Below are experts of layer 2 (counted from 0) of a mixture-of-experts language model. Rows are named router (the router's row for the expert), gate (a neuron's input weights, with its number), up (a neuron's input weights, with its number), down (a neuron's output weights, with its number) and show model dimensions 160-319. Each number is 128 + 24 x the weight over its row's rms, rounded and kept within 0 to 255. Numbers have three digits each.
Before each expert's rows: "raises" lists some tokens whose logits its average output raises strongly, later layers aside. This comes from a sample of Wikipedia text that the model never trained on.

# expert 19
raises: "ative", "ination", "in"
router:096112132137130120110127142116159108159146112156155153125142140103102087102131184149098146124140141122110169141144136137164126128152122129125123144150085172126096168081130093115158152142090081164161099178104131106110121111117173094140141182162122155168127161139119119152150133097149115154131120083128113159200150147133135082165168125119109171138166089115133130129119157128166121143102098138116109132159140094152106138115147151114142170122140129158112086151103136119148096181103139
gate3:123176105115124145150145088104135122106103181150144117141150109129115122143115104165136119097088118121116106147145132122143124154083113148153109091113119152122109113149144136114136098142148093136146124173102132114144132126140147123123078134159107101160123158151137105122134142133086142108147122095136134160103169115103136131111130188151133090109128128128137096158158134175131118155113123140173148150146183137144162147098103130166146177095098092109170117120116128072144140128128102
up3:158127143090171089145104120124138142148170125172120133119113143148088139122188164081130140121135162120091129150160091103078089081086149123093100162150113073146130098124095124106160100138134139150140171168147141155116171162153104103094136103128149132109141141119096110139157142114126096136104107137111127113137133155137115168151109099155146159133130132135132135134159128137117118119139107120113124150107093093126142144146151136157120072176155145108110102146141094149132140127122109
down3:137122111150151138151167130135153166156143078107123110145164127094141148133107143135113107128093156125145120119130157088160151179123136138181137127168169100150140102156132139129156155100094099143131118136096117073093096133127079114153144131150139156124107156144101121095101137125117128173157081100140115129102079151151111129138108124125173103124137120097095132165126136085107120102125131106112130161146134174098123164089113132168096135133084125143136131111128148149078172116142134

# expert 23
raises: " the", " his", " their"
router:105131160124142092110130130132155118088106115164138144124120080144114118094110114142120148121083069094150112167130129156095137149108153102141106124131112135106111121163112105132139095134097083136130126100109096167104170140096096117135135107170088147070154150100127159126170141150170153136125152120115152110135149110110120129139157124108142171134107087127109119148094166125112129131146110163129145171155073100156132104175111131117110097128099146113110110125127128108155146104145129
gate3:138103133126133127133152106155133165130092143116102138177117151158110180135174149130163099140109108116149130073103146060114175112122145118144140104116165100108070116196104160116103137137124109175116104117108122158129108104128150116168132159076109135155137139127116087116105145134119123117084115133168087081156147096115150147094194138148137133117169095149103159164129105162119169126098161090103134122130128104156134155116110153118120139144121145097127177154128120129127145136131143
up3:130142161139108119127114157145110101092148143143115141115171188104157161161151122181103166112076102109102142142145130112188090137140140169137137125115138127129158101140145096130137137127093081117124143125157158114109083117110089129108171108104137139172133111131156103099148128131097115122128106120140108107098104141102103188115116136112141114171131142121117141126131127108150115114112161157122172137117183116148125129100154076117091154157134121085131104145116062118139123142078083
down3:129093118128137128159123155123104091114148133139127136145143155127119155120143119130089103123147130151118085133130112135129123149106100111156124131071119101153172111107160088162127160120096117128153085108111111126136150112141129113103128149128152130142147089090108103103132107124141166158119152122159122157108135107142114134139105136194144106114105101152125112086104160139126118154103077162133115156209166126115107181081104125120121193137164127119156110132085122133145138107104129

# expert 4
raises: "ation", "ine", "ul"
router:108102106135155083130104130115174109117189112123162134078099118102159115108156185160088148131135123117149148158095078107124122133162131114174150175123152137117129110092173150129120127163151130152163139111142131147143122105160161130141126153134124129132128103108110164088104126103105115130113169086131140121102160140133156099108130129162130089151143156167127178130118111134155099169114097143172118156157165092139143126104145092149129161144124093100170109080129137120142111159154113
gate3:120168113149123175112122160097116114097116157130135151124109112122103110165125144093120101143083118152154098110129092103134134136126152081135112117131124132127112158128149125096148136114112149099134114187136095122179145144100143158099125136112119108104148107169114096115149138145117116152126116133152143139165119126132138074143093102120130161077078120132155152126077116150130091077093150117128110129140152123099159106107158162128134115122116096130119090140159148140152072143113146
up3:099119171132131151100125155164139132145143111112143137097148123123111192133150205160101111115096114167146126104139154155100148152111115119153156141160158132091076148130098119126125140092096105067081084134135163103123157126136140180098145126088122146125160137108106145160114146155078123106086132131133190136131126113131122103137125105117130162093128141121105154142136132101135123135155150144133109125103108115126155116113110103104085080142140124111155124122137124129117107110124112
down3:095111107122155144145104135102180148156139146095108142109122151166104060106108118114165118143155127116136134154098168106149108112127160182135108113160120120102137154139135128061128118163121104138130136126125099146129093124151145192113167134183140162132180154112086111138176172130126102158155072129139129139120095110166134158127091110147162118139147131100154088099086125111116112122137112084134136154072106114117138065115155130140102095155120123132131151130118152128140132104147106

# expert 15
raises: "in", "y", "i", "ip", "u", "an"
router:169119125147106148141131116173142105129080117093130113094113149106138155155111117129117171130144105101120094110100096138101114178136139155173126120098092167128146116148103092100122126171135122136130144118161133142100136108093083121099173161080127139156132104115139125120103147145126134124139125120126178095097163137139167153092131158142087076112104096174102170102186109103164101150096144145139127125161115124097168081167134150187145140127146097108093066141110134121159107143161112
gate3:105099117112097145129145140155094152155082110127125118124138133138146142144109115123083137142138141170161209100126164138135107164121135100139094128176139123127116099124094117085092129159120155136111148145118119178116092148144158125200105136143162103088106121117148121102142173141140159147125094140124106145133138075100146127127090096113091073122086152126098102126118120125158137165127108143140141127158124098144126140134147119109140177169119133107097145136181107124123118091175143
up3:086152129123124158088123099147142164129126124146128139122120115145107097137194151123087166144131143114104137147139135132110146166080074146100120173125149120100123131139141141119134139141117150099085099085086150111138157140079137126111097137122108144122148124139131087150093154117124153112129164146127155155095095133129117145121163091124112129148142139137102136103119125137194129165106111093136142129139128089144129120139088186174141081161141111181186144130096115083104119102123146
down3:122129111108129151137102117189147142124108135135109108130073139098102079142147081135090065090150141130162141138157140097133148123152123131115123141112139121082138126139126147148106134113135131136128099125102132076116097122095150161113147141135107142121114104152115153138123092133107169145101129194114119122085154158131108077084145155162138137159118137164104179103056185158190141105109137092135127084117138145145091150146133151137146120132139130114114145145144142108160142110108139